Below are experts of layer 11 (counted from 0) of a mixture-of-experts language model. Rows are named router (the router's row for the expert), gate (a neuron's input weights, with its number), up (a neuron's input weights, with its number), down (a neuron's output weights, with its number) and show model dimensions 0-191. Each number is 128 + 24 x the weight over its row's rms, rounded and kept within 0 to 255. Numbers have three digits each.
After each expert's rows: "raises" lists some tokens whose logits its average output raises strongly, later layers aside; "comes before" lists some tokens at least twice as common just after its tokens as in all text. This comes from a sample of Wikipedia text that the model never trained on. Tokens count by the router's weight.

# expert 42
router:144112105133126119158129108128113128137116138132111177138099105135081179121155115109150136147108156107173140121145162119181154123146095083116076117115113139159136162124143145110112087118170157134124082130103120143126094106172166128130148148122178100141088152138165098141129135120136109171124131119118126147132111147078097108148145087104116133149135121132161112120136103124153133122116109144120106162106126113102139165143172138115137128131116159130138132094121107131154158119146149120109147156153131103154141085135100120167157112118101116128126132175189103097135104114147053064
gate0:154129107125181125118100140171127085147123135112099125105107136140137100142167176142112137146172114134099137125078116125127174105153114151121139161152118082085089062086165127117123142145135155087127088127115139160134148100157105127131137166124136140132131116127141127136168127126126149159103161139144142109140143119117112125131136131135149083114169087108110139107149138156119152135090096129127131144172112143065115117136128100158158157142198094148190145104169131114088116139141120118067143123151153112088076122136116139130130151100107110103130143131134112115120137135123136131
up0:170112110148169170157158095146138147124179148098130134095132116123117138118156111095087142138125111107131142099125181157149157121112127088112151149152143090116137180126153153133082124129078176165107119115142140109096122140134174162141155148142140137142127143085182116151156099154113096126140110110124117101139101130098162120153142150113076150083119134139140147147142131132128086134148076125104155117140148131079139105140130165115117130165115111103113129164170140182151121158150121108116138158157154126147117107118124169116114148135160085145099134140109111129122099112134128085
down0:149136102101141126131134121130134133142162133102118137125142145133142120122130105166108156119130125181102126097161103105154133134145113112139119102147145191134138116153078158119146111093112143142154135131126125112112138126129134110157117155128098150062143150163102163136086106167130178119133146146129127122132150131137112105136090128154099088128126136099151101139125120114121102167111126100166127103146131169091142113059148101111124194121121143103183115153127101126149116112133130119126133122117162149112093204107130139125108181116153149134092122120128152160096165110178193138
raises: " (", " |", ".", "\n", " and"
comes before: ",", ".", " |", "\n", " and", " 202"

# expert 21
router:147116156135123120132170119116060164133127105163107116091154155099142150121112148120147146100110132148137135143087111163116115141166132121132154133137126126140152105163098135129107114105104166114102117146055178121168167128136165123164123129165127136159159114165111140122145099132108096115081133105108122123118143126105124174124147132124145141087153134141097137127146177132124099132129151126148134149134090178141107147101135133134132147134114118106118145055124150167172143136073105146101123072119124145161131165144102156185135159112095118159116113139145143122147149132148127091
gate0:130113154124132133153137097108112139107131129136176143117079149115089114151131133179125097160122169113102108138134126119160129069117138127133117128176185157108136167087107147142157158139106156124104151093128157120142081107139142113142118137153162164163114145129080195140144160136067105181162123108150141145060128105097134134094155157146099104132154138116134133125144124092168097132143156145127137124138168170129107142103130153148143115135123112111117144145186156129161117145102105128116152110105176103142137150140130158143114106111138121118139105132102103114129140117142123117
up0:143118113123162154123104134147098124110152076098137146100165145088115139137116111104190108163098167121135136147103180135119123124166146117145113134144154106130158141094139115131092151136127136121115134111082147127103119133123159099144117122177128136167101129168118127165167096149114132151152139117126128123117105138146126151115148113160120123123098147122117153112159141133150073175111165129142123107165140113102168101147156097146100138133146104120141138115147149156124135100142112160123196116146138161095147196163101099166097168141139174140097129150136127113123166158129085165
down0:167119142130177147101116111131112169130145169095127134100118142132117156131134134123141100108092132115129150088145160154104175137137103141108184116148136100123114159146113131135107119151117138121136110086109160143172086159142137120117102078128130146145123138127109159104143148107140088129086119096099146143152109115104114104121113147145132135138173127121124066127107077129131180117118131144151083117134126157143131151115115125168116103155159110129123162089157102111103143128116127196137130133126116158125095140125130138115171141090162115127099123106128179105101107133081082058
raises: "t", "m", "l", "d"
comes before: " the", " be", "l", "minist", "pen", "m"

# expert 72
router:112113136157151126162087149129105093119087153087100161138110160143158125126137158135185126153123126128122125092111140129105137169075100133148112120144172130133125136144107133129124124130131110107121146124106173128178189093109126117107115125147115104142100175131129112092097131142191138118152145104111102102138133105093093137159161164118142095080128134165120141118142145127118144131113107149126154137103146116140117158115179128092127087138138158089085137086119152074133113146151108139118096137133145085156126144139119123153151081153132114157107127139106095078141153141107176122
gate0:112146103091151144153167167073118137147187136144133136133130152104105131091136133158106132145125086143141148163100150160167119102121110123150094078155106151128092102162125136160115162157152137108105134107140144150140169155088128135102117141125148132147099134172132133110079139094147120154158107139154127132143108101134129112124135103120130084104129145126122128076174134123092164135147107140129180162154151122133134127080140148173150170123094125135147104102126096133127104121115135132135153149151143137167111136111140136117142119144190145159168112187153072115133136143108110127
up0:187114177178142144142105122139132120117145159105106144116147119145154105100130091152135141103157119093146130100133118123109182136141115165093152163125131106097142117088098155165133112126124126115137183125151137098134115121148122159111122080143133108116142132112133147114126104084148088101113141151088112142158108150178090143113105138126106168165127123167161118172174142172164131165130092135131111130084145130100123156179135123157089137143144112111129160146136165111131102138105133123117114123159099151139084110128169131160114096150110086106153121108146141117142126111111105087
down0:154135117123117149125124121166146106097122100139156136160111081132098119087140115142108113118082116143131125127133104120145113127145138085130159112106145150096130091121124095137141080122136132149143130172121096112100070133166142106163112062115145137097102102138160156109131163089096144136120096118096143185112121106158128112098097149145100135105156130126096127118137130116118115157096173125159142126116111143118146101135112088165098113130114166137162127125166188144099142132142153171132186154166103127099127135117138140135165132135116119123143158146172161164121074129151120158
raises: "ing", "er", "u", "i", "o"
comes before: "ing", "ent", "er", "ence", "o", "s"

# expert 77
router:125097150118104099113133095167129123111122172124127117099142090151072144139163125148097154168115141149101131131085136142123126145113133120145136095095120156105124141143127119135104112112100146096122109135085138185167064113097153148097139120126106112100170107185132105151161145115111099135108095157079142121116120146145127148128107088084122174136157130126103126112122151115125141115175145125113133147138117084111093124105141108097149082151128168151126167159149154093126110118100111118174152090124173135135132121108197140119099114135135100126115149135141145154141099098124101120
gate1:131140113125136143146137143131143112137109146115152087167075130117129131134138149121151107150104119186118127121110115131134080127146109137099121085098120141111126151113120183145130092115128116125117128135105109101107130170161122152141116154152106116110136100133100158172140108159096116152141142166131147132149094167139128075157142131097119093105153084128126141128157152128148071097123107083122143110110143131151130141091174162145150105131171148145110121088114118090146121079179145138082115112078158084145127101118110111113053142141106118115074149129132116116165128115137144116
up1:117142157165129134144128098131143097126141166180117134108115114094149134132114130122121160116121149107144129111135148124129184122158113087080125070151175104134150114127140109123105172133160113157099131141107134150117133085096129122122114112095112142131135105158129138098122149121111140147160128079130135161113148156102183166102138131131106135132114165115156153088119150100077186146163128138138148087176113117132151098133152096128122111142141094079157114192180110176137126153131090139143092123129150134108079132109145172141150094116159124139137112151134150138128111138140136148
down1:164109133126130170134092067145118108144106072125134132157110155150118141144124155134156133120137150129101106126133173157131147144141118153126153125123141126144130107129135113109128110115124094130101118115169101094089131118151132156139118154125102097151099140127115142111104109137149124086122125111150097150095094132117139146142116104079115158150159170160166105068120147134087150136107122125131102166155116162125138131166119153114109135125125121132127104120151110117081138144124133131056114170174077108092132148132152143118136140127148125070153181160173102064139134103155155092
raises: "\n", "-", "===", "The", "In", "\n "
comes before: "\n", "-", "|", "The", "In", "==="

# expert 57
router:141139131076147138124140122099139139136124101158143110172114163165140135119100122109138151126101134074144099117183163134121113136134121123134146110097122112106114113106104153113157108159089131107104102111131119163094107139134137071137151152082098090141078130161117149142123131110164095112131090178108098131101104103104169136152094157118150099126150121163142126137134150126117123104152118123127127119098135119167115131127179140110129129147148192127112142144154173144094148107099091176137106126130109123090113144142117147067126161091112142106133133123142072124106165134129082158
gate1:126170079134105155105081133122102118129131123126150090108151102153134137078120082150141161156073115125159144131150153122153145128207092128129141097128137109122141139133114139114171136145109101117113125112111162123159118114118139150143123159138119142164121126117105117118143164197109097118132097121124134147098105101130139129107126107110137117185132130140167074132118124139096152088132117159117134116090141103128160162148131141154125089120152160132129124158124125068125095137132127135099116148129108142093146154182136128125118139156126078091088197127102099140119157147108129142
up1:101164114180176180141129113131136103131104113167158152093149114145104166100134140107122134145149143106144138079118116124154094133143166094136094099152116176146144098119122093157092109122104142096132137123152129167128130183104140126098100122127147131092162167145146132124153154110138123136102140111138132119145122118179156124127159165107183095111112124137086140119151091143172067086110097094133061105118092131139128132159124115139131100126114120145125096128110153093125116124170129150119132070133114127123128158134083150131117148133129153104144087123136140145147148151128113133
down1:127109108157182086143121107112091122141123102103086160128163154138131156117144109136123122103126123129136182123078101136111093109106145099122118129119138147153141121151073108139107080166117098092127134103121140178112118113113109116116103163121145160152128110184184145126132150087124160107161130114153121141101184117105164132119108142101085139121116108110132094135145123112129113120125117068100129116134117119096100142125112131145166176127111138142099106124139129124137148149129114131144178121079119084115162146092145142122123120131100162175183106102122146138125162131117106080
raises: "es", "ing", "ed", "e,", "y", "e"
comes before: "ed", "ing", "es", "ment", "ion", "ation"

# expert 6
router:130168081113123096151145127116148104121128168104163107108090139139148135115134150149138114162155159120126113123122140077091114115109102112157148105137142140172144154166089143129144101148144086110157140087117084106170075139082136130126138133133117128149152091097102152138069127128162114113138126147100099092141109091173149138156100130140180119128107143110103141144112099122092122137119106112107081127176091127162125170128131138147121091164130102066129102136159132128127139143138115139146154162129113135138113110089121113093139116161111127130085141083147110110115151102098123145
gate0:158118091119144120141114198081146128109110133106163145171109142090146108116118128117136100109132113119140140111123124127170124151151142128089090080055078141168172157123125156134138124142098112081113117152120069104129115139091139122164102150108133192107135144125132131165123099153105129109143126156147138088133104140167152182131129098181140152102095129157084145117137128105128143145114150164114135169102137139096148114155101156077121147131147133105120098154132105140127139117109139129125128093146117115127148099154146123142146119096134115126128133110073161133118109148152132124
up0:145097107122129165125147185116142138176087148116157133175134144110111098121108139067123136134154119156125135100147120120173097142139163151108135104114146138152165164142128136110148112128115112133105108159146107109142119116123113168179069154149110172132142113133121122143126096184058177102103159128100122128103125131157116136070129124139157148118075136124076098150119146120131149166095098123146132152117109134117105158133072148105129161148080125093126112119116104160150171105108131151141155131135136137130153130119152095138109116123139137104139120104135122125153089119136135093
down0:139135122128102147129197125139137129120144084149149130141130128125132131157117136132134138156133103144124139125159139120115132142110099117141162090142133097192124113128160122082101115136174116141101139140117138145127105118121135069139138114079110073141134091124111147098133142132135156150143129158106103176128134089145102132127106099165078115139133140143130134149141088167129127112127083097137095152125118168168172147151130150121112153174088127114125129092179120141113134096183112071096190131150078142112138088141105121128101110116098082128118150132092116132130149103130136142
raises: "ess", "is", "in", "ud", "ide", "ens"
comes before: " |", "ess", "est", "ust", "ident", "ording"

# expert 60
router:119092134179143135116157114149137103136125125157108141111153117096127088136133097154104142052099129107087094142128140136117157112098115091160119132138100109084123117114155120129099080127123106078124154121142124101124132144102105137158127119139128085097151150151123117136127123145085126168123120136072140137128120127169126123093127136128113123180153107138119137115093124134168142149079116057130141168079147093132099106122150106089125122133151112152126153152109142130177131117136140106153139098101138109072112093108123162152149138155122117140107121101107059140095143132126142104
gate0:162138106127133138126126150146135097073131158086159155086163119149134155109155102130097118102117102118146131150146131139128092165163125104137091174145148114154093173124098101167134160145125157109088088107140151127141119146141144111141098108120168117117111063175108112153161104167187118133110118127163100120139137077159124131144112172129103114119091125115135099149134144103090123133120135118154116122133149140100133132113123129155132093124124117111141090123166122127118113087100148141102103171124099105151157154173126108132127097119154171096141137159135125080160159140133105104
up0:154127133129113115163083082149079117103155127134105144119104126133079121125149093153129149123104102140101122149144145155123094136169112092138114129123166108132121154124134098203120134119121128133113140146105133121149137138181118166136115113136153150145122126157124116153141157199152153142100073115172125160127149099117142095077127127161127177104109101061158106152127133137104131109132111130147169126133144124113139108134104112145120120127127106113094109079172078097143141118140141152108146137119130137144135160167110119140170110115142166137171130140114104137107090134145159174
down0:128136112103184120150105120113132117128138145128083099138142156101161138124129111170138091118137124151122140127109147087152154135131124119156138134113154165129139094079125165129121104163122113162155144113120078105165173141151133116089095135089077100109147137181133146113145115112129139111110127136139138106172165086150137101135125153135199107139099132133128145109101165107126105165156129087132127118139142122142102116086143154136147142128166143117119104120110183129176104129129146139123106124142119122132109129164093093148077145126169138156143153168156121116122156154202149130
raises: "2", "0", "3", "4", "5", "30"
comes before: "3", "2", "4", "0", "5", "1"

# expert 68
router:117079138125155130131152123109121126126125153138145123194166179192123124143101082121138132089108105132099150106119117109130145133161149137085160111105089185073102115086121106169117128157105081150110132108107109117147107136142169134121103125117156090118087140111109091119158104150118136133173084159122124114111150130138119115123128175145088153130109110157152140119144102085160116125151117122140130113074128109108147088122153147118133138144127156146149134153125089116096110130092136125135109173130096080128114122129134103113119114138104163083128136137170099113131139110129150166
gate1:138102136084183131150120177122158126099159151092117142140104146131139149120097072170098117133095134112132146152109111089093113141102140141109123141090118113117168123110125109099144107101124094124135118129114190147138108147131104145145172119123160097154109088129118113137126157104071141140138162178100162136133126115162174166121115112119153157098148148152128101115157130134113107136131133093140104088098132133134070112138106147136126131132146128132118151123126147143187107147122150154133161143149133119139152155087119089113096148131118121128117159122110115143102134138199066154
up1:101134131130122106138119131151111168124126107106129167100117125118132109088150149109116139117127138158151107099183163140129118202140108119162122123125110128092072144099106174115122114129145124162116123144125123128099124108105144120151089150118165133121149151091099099078131152167144108106083100141166132140157139127138106114163121093123158092164157132096126149158151119120148105138107124139126090114137216098153169114120172074157124141138142144111150123102143113118092202103137123124157157118149099127111135116140103140101169141130126100127126124138106142126120095111136116164
down1:148119104117137141117171124115128136136154145148139170146114130127119075157133119172112114132093095136157103133143102151133103117123119129121110138136142129095102113145088143121124131129113145121116109127133153120125156147130091158105160169171076140086132148139110083115086120154081098107122094140124174156087109175135146161121088178114128108141129125144112132147157119158142132148141107126119166097169101129129095086092123144163157084110119128115078149168115084127135107150162084131100138136134104125131134155140146169103127098119122198118178140137101160122116129079135123124
raises: "i", "as", "a"
comes before: "ia", "i", "a", "ian", "o", "ic"

# expert 74
router:126123180141126114143124081073163173117147097128128123124121157099125129109118132093176100081099093114122080151151111159119157097120166155141121124144116111151125151119131129093117133136090115147129130160144148125158104102093109116108147146152096156116103150101098105149133145138129132125140124147110125105128128180096105106171093063131106146141112163113125142142130109154099103128111149114127154183122123117158127114091163089152120144136097108120175117125116073132149116092149120092143112174094151140122115126095078091143129141116146130099141101126144083154156097159112121141
gate0:127105148162168129103133120102087149097139106090150131114081130152132122137110176139151160122162117123125125108146102117120136132170087152189150143144136122115146172079116101104148146191105158126128153121144119110158114167120118128176143088118118149186091119144159121108146142153139137155136135103140144112138140155115160130089122150122148102137113132115173120158158170156106136161132119127113138156097150108129142129119125100168134115134168159116129093136140130184125115087102135143117129162121137104095144107122110097113121089149160184168148123094160127115122164133165147154
up0:132113125148161116126132124170090129143133106138125099123119126177161123128150149109135126109170075087132094095175165141155157136108107186143122147092100134129159154129125107086157134160142144124107150113155155116137113138094178136154167089154150098139155145130150127148077135136166161103129130156117136108149128115114149137077176131152138131115122149119144096103136136148116118069138119087065110170121163145122143146120139122135141117170122115127117120127106092176138139093070140149108152165125142114149135165139132104132106096139108115142152133080147131104087123124138141134
down0:113120156169141081121093104138143102148131141101146166149176133136140099139106095126110163089119091083119106115157120118193141099136136089099121099133162108156126111122118123095141092128084164112146136155137159125161104106111139146133209148129109137139150106105130135153089129135163103163115136124098156122121074136145121133132108111130151130147115140079141159122087145155140125136101137111105145129086133134094075130117166131117129087114145131087145140150132108154115128099169127122129111122087125148104123181108088125127144120125113108157139066139152119147111117164136124154
raises: "8", "9", "7", "6", "4", "5"
comes before: "8", "7", "9", "6", "4", "5"

# expert 12
router:166116101132153106160127106118070138124140111127111146080130130140103139111115108110160129110120129103160160127142149143133161115106153123116099075134098114114109123125144106118070143135129127121143142077117186141083159145136074168117158155121076182110103095062102166152168137108110155122104109101114123112138098145108144125123139116130141127170108156148092132140118134130103157172141122130123133138159152141136156125128120120114154127155109115189152151120153106162117150113128141142117158175110131133150103137115127135117169122144115181120072129138111187127100112116134104132
gate0:103115074144161150090130177104142158124083141101136134110118149171118137128147132145140132167136161158116125116144121095136159089170123123069133091131112101148146115120132140151100133131124131119123132101165169144137119145130120085093117168153114131135132126148126100069108099092137155105081122163087109141118118143124136149136159121154116099144095137173178184100132082121122117140134154101099124133146132124100142086119145094121140118089124149134113155087129133129118126118064119161125099162160107170114098148144101112150147150108125154102115155126111147158168127101145112114
up0:099094152114113129082131162134130112136106105155108086092115070143143137135135146142118155100126149122136094083135110135169134119109124184170122105173073097092117147103140121092105108081108091140126169153127157108139083089144154135154109135125119112092129113106133157112133112116091146100153106100128156098136122144136139117099131113129120123147148103094114133135104159085116119106132117093166175141113133136122118178159139159126094082122108148139114129107130158150139131141152117129176169108102113084140140105117170095123114148128127105158157138121148155147133092110082139160
down0:111153099122106174104100117113094106110180143124116155088154125119119134110156118155132123147172164124148142123106155119129136094150121121126152124124118071117136129146123167129139130135110089132136158147136134079150109083173164148110154116123120145097170092133139114157098110143156120094113101170158117118116169105176144109166111124154123121185132181109103126123121157121127109133130127163120155082127080131133109121152108130117142116139117103107111135123143137138104131153129093103125137120127154135137136121051168126107125106171088167145087127148142146175100159099108173116
raises: " |", "-", " for", "."
comes before: " |", ",", " of", "ury", "er", "ral"

# expert 43
router:113118131167116119126099143126134100159144131136129143110077109119093108111138132131124173152122094146079162145112097087156166110135128096122113149122132137076160105133073107100129107150118119149143135120136080130118107121142161107119134135105108139119148165123131123120145183089147111120155104081085143146130144106117126120153117116139160136143088124127153132178158145143118137113113089162129134107100158095145098137184162170135109120126103096147130106091112101133177135069152087176131106095136112122099093118108130143111139135125159106140111140121124173139110094113079122086
gate1:148130132134137138139105120114150109094106132117158147095075081143144118133174127127142131148142109128126152098137101106069099114150104128088141130135147130109156141122128138142116065119125145113091138154130127161114127154171126117158147132112117115128143126131080103126139098129119104124107116095149101144083103091152099086139114099065086111174110152151160133088130127162122138137139140139120075080145109122169172084104125121177140134117119101125131102155164114150127079094171105129149159119145148155130123131095137119153123085129135135100080146132164134175117137111148129146
up1:133097165114123144142104149109152116120105132075165184130113080141131085132108120149103107176125108117132172155122111122113123144170131139121118112142145130124129130127116099144117092128127157088100187120127147151125096140107129119116106102129137135150108130151096135132145144117137110129143146091108122164121091102134125139152110082152105070183110115138117176087146103128150163138067142126105119075108092140133152079113162058131144118154094104096148130138164105134114118109155118107136123121108134107153148145102131133176108145117092100115128150119144142164144174132157147123
down1:137152114133152128171197185106115100137169148134137141133154103128153122108125093150101123129141126091133151135051079142123140158165115135120144123108105110103118117121143143107132159125145131123104088100124143119133111111154150126127090116121147087064170146146110145183150095115133142150121131157126111108152127121135119089136111163128093181133125166117131117105095125121134100129164112145137189166118164098159115121133146159200143139148118128101161136138175123076149142125133101161148101140133139099114133127157161133128146110097105105095115149126149129125116146103139134123
raises: "-", "\n", " "
comes before: "-", "\n", " ", "–19", "–", "–201"

# expert 24
router:142165138079118092137124124107132106076123156131133141107121070105104137108123101132131094143132086158137117152119097141098099093147113094174171103142082115137155152125107122133112148091117164071106103111142137142131132107117102148142123122109152167144140156113151106130163150126101147195160131096087118144133144105161132117112106142135105103120132157124086142156117095120107117165117149125153158109148169115109129137114142071135111104104096153102118092170132115153147104102187158172143144126129139141135137102108135085141140141149148123109099098090132135128126085158132109130
gate0:143117152101119149153165162113083124083126158147117099087119147126101104108110122150123140115134116141149072113137128115155162123104153160106127125138126069126114145108141123158125099152117111091098102148162116163122110148125185126110134159105187132121096137156127117129096130129160130112138105113169218125139137145126135150131140132181137113148111134097091112169136129123128141107135156119146110141130150123129141099114087102136129149114127168127113132139115064105092135149117126121122171121116076133114099145166148138137176122171126103093122134110125125146146113101094066109
up0:148111145085138126108168119142108125144186149116132099108128107102125113154143126143128144139134131127112088116104139114138143117099115137098157149139124075091091148159132107115133119128126100111094151172100132150098148123131149144105166139079161169143120140121110085188155109114163138103137151104160176115136186143165104172117129121164110134112152121098144121147142156113132119140140136161161126118082163142131161151187113095133158103119151147109129134152148136149093078164120095145112174115091150143146109123140146156125128106123166128102085144128159087108151146116139123109
down0:103077147135119121129116143100148128120106096126101159152107104134097105171137149112108133140130117127135113085127107108103140137107151101100137088111107130109131151107138106124158144118141100143145143138111103139123134104144155143125115143097086116141091127110132180123147069160138113118121111122149115121115156143116124145151154147112138129168141161115133140118160067168117157127163080142106126114087165159096144161119120124093129120088169112140156130125141157138089148186127145195121121091095128165145139066125112152112130181134129133204141120160149129082124140120127155112
raises: "R", "H", "S", "A", "I", "O"
comes before: "A", "N", "R", "S", "L", "C"

# expert 5
router:154136150165121127166153161111151141148155174085162105152135105106110098138124105150158169154101086138114150087143157148128139113120104135135151085097175108128109110142139142147151134156134122147115141111130157134145160126146116132110106123105141120131142156113151086143147162103148118160156166139127124079119120134107137112152134158115121128122083107077124117135132102138102190180155103145123125118117201073118105104133120168126114137146125108140085124149111092126164126139154170155104102154152091154132118164123128106119091133131137079126131108125088092090152137136123122095
gate0:150147088170062181123149159148160085128141139104139106112191150094153126156088107150150099125122131140139110148186153144162165096122126126160131125143132105190089085102099150101132098119109093138079154128102109160133151148112123121171121128140108154116165112118113103157132121099098123117158124154135133144038141121108141120159144119109117133116131132144112121142149098147109150167160116111125140131114145108114122094128117162118099164123145161166151165139112126141118112117094121077126150118156155145157112167134140111148143152141129136115100136113125143126138134124133107131
up0:185118148109162130119098136100147160141114149118112130127116095127133111134124136090134130156105132129126129131065134133142100108096142118127145142149110138109160128130147100146150129108098121106139136134161124068084156120081117186161142093119112082112114114185125158114095090173115125118099153163122108117127090142194155126149139121126127099128114120155119144112155117101087095100156122133120139155151127141129130143136123077103162120135140130090122145093146122108151103143134137190161108117130110104143156138105100105118111132124139152117132151112146066198153165105158117148
down0:140165145140090142106133104111134144099156115091102120163127101122125103108125141121115142111118150108124127138114125133150119151140122076092116084111117115105109153166168139082127107184143125146131124134139148142147114110121115100139085107141147125149111141163128120134160091125138147109083137092152083148103116132067118144111138166128108151106167091117119063099112152078151205095150114157143143130120142137128141170128163137121103123154140129126147178099192110079135162096116122118128134115139104147132136081118118167166126129086124131110138127108122128150113099127112093139
raises: "am", "a", "y", "en"
comes before: "a", "in", "y", "ian", "ar", "o"

# expert 78
router:113124111143130158136109111146106139157101111155129124132110080149090172148145103149129153133097142143148102145115106093117132142159113150155110098111121119065109143094174130151130192124131128151148135122129079207170178105083129149162135117142133136140095158101115161115151117134144155149129100117154133119108147147113123141154105175111124106102059105164153137108110159158164175172110113150102125118104162112116111158124152111125089145126110153187148162112167112099138129100128143174122138123143124129122141135128156090143136133126128137127155109124130138146109111135103122122
gate0:132110138142116132108130121106120110119113146167129115139115106130110104150173123100141118139116112095119121126206136089144180145160073116093094141124119123131143175159109127123148149120092133129108109088140152166138130127133141110135147104121175108136140134170156139144132125119077100124132134125155128135140119132170106131149131156129119091133100107117115079105063196175112110139131128135155137165142133104136074085130128143148117139108098124134150126179152127126119103074131113120151178109135175091128132123131105125121089136144146170109134136103106126108171117155117096180
up0:110112187144110175161134091142112137102073140117099134145135140141110120153094145151140131163154170170136121108131119106130116173151090145140100104181121132088138115175133104113110122099125129082148135109149158136125151169139135107144166108146120137129137121144112144144157097097103105122103123134131166102149128135096132073087075110135163108113129097098093119136135120150168098152162081172111095161124108179112109077173141158112131140101150100148128099112089132143138138164129136115106149138141136101146116157113157106123111095119143093109122106138111119119124133113121107118
down0:165143151124113136095182109131142134117149098158104110163102119137128130091130116141159165170095107139130082118150131149120139107118080170126133129120146086150151120135126137160149130112158137118161134162105119120113124107115067072129160124121102171096144129143128112113131092164125093162100085147115104091117123130176115143126125142153133073116087111118143069127139097141158153087112153170108147094095143152094129083149123143135094139117094143125145125124137136112122124122113126134126135177177161124134074129154126134103107097100134128125116106135123094153103163115106155100
raises: "s", " of", "ing", "ed"
comes before: "ed", "s", "ing", " of", "ic", "ers"

# expert 66
router:124158143112156114144141117075171120123128153120144116104150201081113135127097097124049091181116101137138144158139153147099159130127126139123156117131136145122150150129141141163135099100106105124114115113127100098194117131126130137124112122118150125136165152108158123148131092135124102138129122146102129123152154146109115107142175117147154127165119128107112126144103101117142167152141133089134156102151118081152128142099164107127137115119151147163129109033130109134131078124170154121125161086099132164147125093104162107114136111125133138160155096099129148127118114106112103130
gate0:076111116110090139098110098154084144078127144130137130156175084125125137130093099097122124118075148149142106107125104147134113095128069121089148098162159131150125131176123127101112151108153136126143158176148165121148114151106106098142130118136134104130112113132123117132101102142080109105118154131138153130161100134131161133113127099140116109147150106119116110097120097153085102110094133147155136116142115102122111103158177085091134128141119121123082150141112111087136127178093126110152138110136114136128115147169150099083119100119100086115114116130097128148139086071094136169
up0:168110150122147128167153088138110159089142092144126132120109135080122140055142172149142128125144099140087132120126155136091136140144118094143162096151110151118190112114115125134173105146116129137102119086096093125131156079087119119126104102148153139121122164118140121124082152146142132135124144115146133163103124123148141098119125149160133121118129212130075124169120114092095124106114131134105142149117094114101165138127128134147114164105108128108176131135133123129127100080131119121099171126106112161143109134110129136134138133204185112136141104104148125110148123150131126150
down0:113128128100138189161123141132113142120157145119092132182135141119169150137127116139166169139113146093150138111180117169159139147137093129120126121146115100128125081113092116124110125129136106098131145137164146142170156126096080172129125092096160122156068130093114104105084122130097121118089121151152104135128103155114175114144130122147156155112123125128147124166140133137095134087120122142117087139147138174176127117110167138137123113128114144104110088119123147118151101113137151149112126156170113136155133195160145140137156156096137136178130190134108150122152107104115141119
raises: "\n", " The", " In"
comes before: "\n", " The", " He", " In", " It", " This"

# expert 22
router:099117109142106087148108154128137138120126130148130162127117082115123109098122163127057103110146141131141092191095112124130129122109151109111143143134174143129155120114104119145116118127131098130085128136152143182142089140092119131136162102143085105107184133131135148114161179138155101128100146127092131122134128125142113139137128073178119138095132128176114109142107111149125174140127165125115088100134157170123151082102126125136112148127141098080144089205146120117169105129148137113110126092120164101116111141142104104115106120109116160171127145130112149164140120157132113143
gate1:167126143118148127158087141124116094097117091164115088088115132130126164146153140089126107081110184115128121163139143107174177170120152171119119145153163124135133134146174127140154116130119127157104121116126136145105130105114124104082123157153162132120118124151133143176145156176166135109151160113153134142141125160142145139143122151129116125187097081104147149153151120098151119126124095145149122119120142114125158158155118112165125118115138101112145135140147131204145145158132096120134119131166096151130148149138132130147165096163147158153112090164128089085135161149098133109
up1:103152136134109129071135133117122157175146122133125102128176149110127116108119107130135194173106052131143151092142080130100090102105104120118088107108110126129147129091113139141133127154158147099169153140097132118113135169129112155100121130136114118142115120140162156128110118112105117154112075146127109076126134101122115110124160113150100124070155136145112142133085135148126127180174148105133124137162122116138112109105101133118128125165128147143110110149128127103130140080122120150142121152132161095130108160127137156146104134070088091126129162095102125158088138125169121176
down1:163184124157114146119177154162110117149153107110163113146134143121141153123145114098126101130124126109175200120158102136120162152124120134125077137138145145116171141147149130135116114139156183156125150150140128131157182133131051131132134114149166133127130060154167107102117072143128098093098137150138124114121115106100109077152161106130112136125156116133128125133137144119141134116092122130144127110124132147117111118107090100090121111150109129133108154125125127108102105128167133161127146155122131147147126092135113112118100111063100161119121160108164145116130152070101119106
raises: "-", "===", "P", "==", "A", "|"
comes before: "|", "-", "==", "===", "The", "="